From a checkpoint of a small mixture-of-experts model trained on Wikipedia.
Experts: 64 experts in each of 8 layers, a softmax router.
Below are experts of layer 5 (counted from 0) of a mixture-of-experts language model. Rows are named router (the router's row for the expert), gate (a neuron's input weights, with its number), up (a neuron's input weights, with its number), down (a neuron's output weights, with its number) and show model dimensions 0-127. Each number is 128 + 32 x the weight over its row's rms, rounded and kept within 0 to 255.
After each expert's rows: a language model's description of what the expert responds to. This comes from a sample of Wikipedia text that the model never trained on.

# expert 0
router [ 89 131 149  97 150 121 123 101  65 168 129  67 171 138  89 159 112 112 177 127  87  95 121 108 122  93 119 150 103  91 121  96 124 108 121 130 145 152 112 177 112 105  66 138 118 110 122  56 182 115 131 141 179 113 201 141 106 133  87 137 172 116  69 109 119 141 133  87 152 131 157  93 136 102 107 154 129 166 161  71 157 103  99 100  99 158 155 101 129  81  93 142 196  66 101 128  59 159 168 122 100 126 154  82  85  80 150  72 152 125  88 147 118 189  95 128 137 145  89 155 134 153 160  94 127  76 175 143]
gate7 [128 124 121  92  98 108 105 126 136 134 117 146 103 101  78 153 172 138 213 151 128 111 107 127 175 135 150  50 130 108 142  98 166 184 124 168  67  77  75 146 145 128 125 111 136 160 153 139 151 165  58  85 132 101  99 120 158 116  78 164 141 128 135 145 107 118 120 126  38 195 156  90 125 132  91 127 150 163 185  95 135 130 121 115 130 140 131 136 142 122 106 155 141 166 140 178  60 145  46 131 126 131  92 156 122  79 157 120 134 182  89 171 161  71 128 136 112 148  59 168 135 135 122 128  96  93 152  89]
up7 [ 70 137 131 167 157 119 103 116 170 180 119 116 139 117 148 150 107 126 114  39 145  94 162  78 148 179  87 124 127 109 143  57 139 135 183  94 108  90 148  49 139 173 129 210 128 160 133  68 112 103 151  86 133 119 125 171  97 141 118 120  85 161 151 128 135  85 135 123 172 162 126  85 100 118  85 100  86 122 114 128 166 139 101 113 127 120 101 102 102  86 144 131  98 167 175 129 152  97 204 130 180 175 117  90 226 124 127  87 119 121 110 167 130 113  86 149 118 127  87 120 130 137 157 158 112 118 114  96]
down7 [124  84 156 133 116  85 126 168 128 137 104 100  98 119 101 128 130 145 109 154  72  90 145 118 145 158 155  63 102  98 164 100 117 191 137 131 134 140 145 128 151 163 161  68 114 115 123 201 193 189 115 119 174  57 136 124  86 166 166 120  99 137 168 202 112  99 118 103 141 102 127 123 133 162  98 142 140 166 107 102 133 128  90 149  83 100 105 133 125  47 165 157 157 174 138  77 136 124 136 128  85 109 108 135 124 163  98 123 132  99  92 127 166 150 154 156 146 156  96 173 147 126 127  23  89 167 135 188]
What it handles: Prepositions after nouns. Prepositions, mostly of and in, following a noun or verb in prose, such as Fellow of, University of, appointed in.

# expert 10
router [ 51 173 184 123 155 117 167 125  44 145 138  74 151 143  99 132  92 109 161 107  74 130 111  94 111 126 155 126  93  97  99 106 115 137 125 144 126 143 169 137  91  98  46  99 129 102 137  65 155 122  99 146 140 155 186 135 123 187  74 152 156 136 109  63 155  95  85  98 163 163 139 108 174  74 129 130 108 119 143 107 111  98  89 107  47 139 146 129 145 120 135  90 167  71 112 143  92 152 122 113 132 116 179 158  67 118  98 124 109  81 126 120 130 135 108  94 143 165 115 159 118 167 142 153 127 112 204 102]
gate2 [165 124 101 180 146 127  72 137 106 177 145 157  95 112 143 146 122 114 174  97 129 147 167 120 140 157 128 213 104  50 135 158 123 162  63  78 142 156 102 150 171 122 181 163 154  44  96  87 199 141 113 170  77 122 178 108 139 125 124 140 132 170 151 182 167 109 135  99 104  71 168 112  90 114 133 102 123 109 131  69 125 132 153  85 128 174 140 140 155 135  91 105 124 169 122  78 126 133 103 135 116 150 112 148  97 135 181 124  80 111 125  84 179 139 117 116 121 125 126  58 125 106 126 177 122 103 126  74]
up2 [102 120  86 154 162 130 105 163 134 125 154 130 124 101 131 115 223 125 152 155  92 175 164 156 164 170  62 107  72 141 126 119  85  91 154 137 114 122 142 110  72 162 113  99 152 128 126 164 118  69 110 135 128  77 102 134 124 154 113  85 141  94 209 121 149  98  81 124 154 119 106 208 113  43 129 162 116  77 135 138 156 195  88 129  99 194  71 132  98  74 151 164 126 129 139  88 126 161 114 191 125 134 146 160  88 115 116 179 126  93 128 150  93 131 159 133 108 120 113 132  85 115 113 114 136 126 161  96]
down2 [ 69 110 134 120 110  93 126 117 137 143  67  95 109  64  59  92 140 123 102 102 119 184 130  91 173 171 119 147 155 118 108 143 135 120 121 158  91 146 113 114 107 155  83 130 159  82 125 158 123 217 130  95 148 160 162 121 151  39 126 132 171 173  78 126 124 115 155 161 134 138 185 114 107 158 155  77 116 110 164 151 113 159 108 120 152  83 131  92 148 130 127 167 162 128  79 147  82 158 152 160 149 133 167 147 192  71 153  89 144 124 137 143 101  88 111 106  35 150 154  71 130 157 124  97 121 116 117  86]
What it handles: Prepositions and verb endings. Prepositions after verbs (in, of, on, into, with) and verb-ending pieces like -ed, -ated, -ing in narrative prose.

# expert 55
router [ 95 131 173 168 157 160 138 145 154 144 108 138  96 133 166 169 133 213 160 127 179 108 116 162 138 157 116 137 124 130 108 126 172 111  73 107 126 108  96 125 174 135 168 105 150 177 100 153  87 109 155 111 130 148 129 153 198 118 140 141 122 136 171  91 123 160 174 164 131 204 141 146  97 141 120 131 136 195 126 145 102 178  91 149 155 124 109 177  87 161 123 152 183  96  71 102 153 123 159 149 133 114 124  72 163 156  94 151 184 218 163 103 158 107 141  83 104  81 114 124 174  96 127  94 122 180  70 138]
gate0 [122  84 174 166 136 152 130 103 100 112  95 141  96  88 110 148 146 138 114 171 170 130 142 180 144 147 115 116  78 120 107 212 116  57  82 129  72 154 134  64 170 140  80 131 107 176 112  96  85 117 115 133 103 124 177 105 162 153  86 104 129 157 163 104 173 151 137 143 103 116  56 116 165 148  99 152 148 169 137 104 102 118 155 114  97 108 164 153 103  70 129 188 143 131 121 172 121 151 138 106 190  87 130  77 128  52 171 155 114 184  95  77 121  92 151 122  96 109 102  92 158  90 107 174 131 133 142 123]
up0 [ 91  71 100 146 107 132 116 136 134 170  68 133 125  85 157 108 106 143 106 119 167 124  62 125 102 137 138 107 153 170 110 136 158 117 106 155 127 149  79 185 140  94 111 111 153 135 186 175  92 137 191 122 192 130  84 117  39 147  95 137 132 104 158  88  65 119  88 120 160 131 150 122  82 122 145 184 156 158  84 154 136  83 110  64  83 153 129 111  45 129 122 141 113  61 148 144 139 115 144 153 143  93 132 120  84 137  56 139 133 137 117 154 181  81 133 154 163 106 122  64 118 113 122 111 152 144 156 152]
down0 [104 104 133 150 171 145 136 108 160 144 160 112 192 114 103 110 151 137 115 115 160 102 136 126 124 153  75 166  85 129 142 100 165 154 138 115  94  91 102  73 120 132 178  68  91 151  57 107 154 139 167 127  87  98 137 110 178 131 154 103 101 134 109 118  64 197 169 100 143 155 150  92 120 156 165 153  58 145  96  99  72 150 152 117 130 101  87 161 142 105 165 112 135 110 110  94 117 148  91 156  94 140 134 133  84 111 210 101 140  91  89 148  66  92 101  76  62 125 158 122 104  78 148 117 106 129 181  79]
What it handles: Name-initial capitals. Capital letters starting personal and place names, often Germanic or Slavic, such as H, K, W, Sch, Mc, and early letters like Mont-g-omery.

# expert 25
router [ 98 123 166 154 143 105 119 154 133 175 139 153 136 165 179 131 176 126 106 184 186 148 133 126 141 173 136 149  97 117 152 125 181 204  93 123 141 126 158  85  82 179 128  90 114 162 101 104  73  98 169 111 161 135  92  71 119  94 116 131 113 145 129  84 130 130 127  60 124  78 151 170 157 119 133 139 103 199 109 141 121  71 140  91 145 161 116 159  62  66 165  64 120 158 113 143 138 169 157 178 118 100 170 127 131 136 145  81 115  96 186 145 136 120 146 169 186  95 117 129 123 156 154  76 169 159 101 129]
gate5 [ 96 119 149 160 139 151  98 166 101 105 105 150  37 173 113  78 167 180 134 155 151 171 124 148  88 121 172  92 122 133  93 128 115 157  86 105  95 102 131  76 133 139 150 154 100 145 162 180 114 126 131 107 132 148 166 126 137  69 191  72 127 138 130 119 158 144 166  66 109 179 156  79 156 106 174  95  86 115 134 141 165 154 161 134  85 146 145 123 126 148  39 108 107 171  98 183  91 180  84 132 127 119 181 161 118  90 129  98  93 148  75 111 131  66 123 122 126 127 102 120 125  94 118  71 176 139 145 132]
up5 [140  81 151 112 176 107 131 121 120 108  74  30 150 139 129 150 143 100 169 186  99 126 131 146 189 135 162 196 111 113 161 159 113 112  86 119 161  95 102 122 118  86 136 134 144 124 112 192 123 131 151 139 129 134  89 174 122 107 142 142 108 116 131 131 131  97 102 103 118 146 109 165 216  72 162  97 114 165  80 122 146 115 168 122 110 146  37  98 134 174 139 110 164 160 193 135 127 170 106 117 123 107 178 194  77 144 125 173  63 115 100 155  99 173  75 146 111 127 147 121 128 142 105 115 108 160  91 159]
down5 [110 117 117 195 149  83 180 126 173 153 132  36 104 150 150 124 116 132 165  88 121 103  98  98 134 103 198 118 113 134 151 102 115 192 124 119 141  79 133 100 117 125 119 201 118 160 192 134  94 107  94 106  89 135  94 144  94 121 143 123 105 155 187  84 142  96 138 166 155 182 148 156 168 134 118 102 108 117  99 112  85 181 161 134  94 172 153 112 179 170 151  93 122 147 136 151 116 148 164 127 146 111 113  92 117 149 137  72 109 152  87 151 124  50 107 113 116 151 181 181 106 134  90  70 189 112 150 143]
What it handles: Compass directions and places. Direction words like north, south, east, west, plus head, side and Highway, in location text, and names in table cells.

# expert 61
router [176 102 109  81  96 177  98 111 188 109 126 177 162 203 108 175 136 144 141 166 189 128  95 166 120 133 100 110 113 137 171 142 132  93 172  86 132 122 152  88 172 144 117 100 107 177  98 137 163  66 129 160 185 108 121 107 115 122  89 168 134 122 138 112 145 116 132 149 106 138 129 174 129 202 152 150 144 182 193 146 127 135  99 155 152 140 171 156 149 167 141 102 162 108 142 164 168 142 143 136  99  97 131  73 150 113 150 156  89 132 188  85 156 153  72  86 122 124  95 152  86  91 148 111  80 153 184 184]
gate3 [157  78 125  99 121 141 192 109 139 132 123 132 108 128 154 128 123 142 123 153 127  64 138  90 158 130 104 169 187 133 146 158 107  86 151  99 133 133 166 101  91 139 142 105 124  84 147 110 119 145  88 122 117  93 146 125 160 145  70 132 133 123 122 105 155  11 113 107 184 166 155 152 149 177  68 162 149 121 122 164 129  84 191 132 138 123 138 115  73 105  55 182  77  88  88  89 123 107 175 153 172 132  98  80 148 120 102 106 143  89 144 163 104 141 122 186 112 117 130 131 183 118 103 179 104 172 108  66]
up3 [ 97 123 111  54 151  89 121 158  99 149 194 176 125 105 152 152 125  92 149 122  43  95 132 107 146 154 136 162 183 137 187 162 104 125 122 104  82 122 113 114  85  83 154  80 123  81 118 110 138 156 150  53 118 110 179 132 146 101 111 114 118 155 170 154 170 105 163 114 128 117 114 115 154 133  88  83 121 163 151 121 150  81  90 162 102 158 142 149 139 121  38 153 128 161 175 162 129 122 106 142 161  72 137 123 155 128  74 120 104 132  63  89 130 136  87 137  89 123 147 135 145 127 142  79 208  76 124 163]
down3 [160 122 145 156  71 123 122 136 180 108  73  83 114 116 135  83  85 109 112 144 199 106 114 173 169 167 157 117 127  91  87 123  98 126 109  59 159 159 169  93 168 156 118 130 109 140 108  96 148 137 156  86 167 162 120  65 123 147 172  95  95 177 146 143 101 181 157 101 142 100 144 117 122  58 111 145  83  94  91 143 158  82 138 118 120 107 156 152  84 155 114  97 117 176 100 171 128 150 106 135 118 147 121  88  84 136 184 142 110 169 101 182 232 139 115 142 108 110 167 175 115 127 115 133 131  90 180 138]
What it handles: Name-ending fragments. Later pieces of proper names, often German or English place names, such as -berg, -ley, -wick, -field, -hol in Stockholm, -h- in Bremerhaven.

# expert 48
router [ 91 155 150 125 143 120 128 103  73 110 174  73 129  72  86 152  84 157  59  84  66 139 117  99 138 113 150 145 138 179 106 142  71 115 148 114 131 164 164 173  98 123  78 124 142 123 149  81  99 138 109 195 127  73 171 166 113 129 133 157 100 148 160  71 128  54 112 115 128 154 127 131 184 154 127 134 148 162  98 108 175 136 129 156 144 173 169 110 126 176 164 154 101 115  93 116 128 150  55 130 116 121 161 194 126 157 132 130  76 104 114  75  73 153 157 124 174 123 154 128 148 143 136 186  92 105 174 116]
gate1 [158 104  85 153 117 122  81 116  92 110 144 114 178 140 120 147 186  95  60 135 169 167 113  85  83  95 147 175 182  93 120  91  94 120 116 118 153  64 130 146 159 155 151 138  77 131  92 185 138 165 122 150 171 116  98 118 151 114 138 115  92 125 100 166 128 145  88 116 102 154 102 120 111 114 143 109 159 186  75 104  97 122 167 191 115 146 159 125 199 138 137 130  86  70 150 102 182  58 165  95 147 118 106 133 102  96 113 156 113 133 150 112  68 124 152 177 159 176 131 135  75 134  75  98  90  99 125  78]
up1 [128 145 156 168 150  67 127 147 130 152 131 122 177 116  85 191 136 174 122 143 128 104 109  94 120 132 114 140  87  96 134 155 144 142 105 124 145 183  94 144 144  96 155  99 150 152 205 144  97  98 111 117 136 121 116 190 110 122 162 119 153 105 129 103 121 158  83 154 139 140 104 128 167 151  67 166  72 151 135 113 133 146 127 181 108  81 116 130 106  76  82  73 157 179  75 170 137 187 114 162 109 143 136 153 119 181 102 210 116 100  90 168 149 166 150 118 116 152 135 157 128 162  83 209 173 197 145 171]
down1 [113 162 151 123 108 148 111 117 130 145  89 171 150 118 109  94  84 126 176 203  97 104 102  99 172 107 114 112 117 112 151 159 152 188  76 102  60  91 167 132 126 165 108 145 121  76 173 146 219 151 124 138  92 169 105 144 116 133  94 109 149  91 110 128 133 135 114 147 127 147  59 164  56 169 100 123 155 114  94 150  73 132 131  95  58 101  99 132 195 121  97 165 121 128 172 169  98  79 155 127 108 117 173 158 137 139 101 138 145 142 169 137 113 172 143 107 144 161 128 150 103 149  55 158 132 188 107 138]
What it handles: Auxiliary and main verbs. Verbs right after the subject, mostly was, is, were, has, had, also in article openings like "The team was".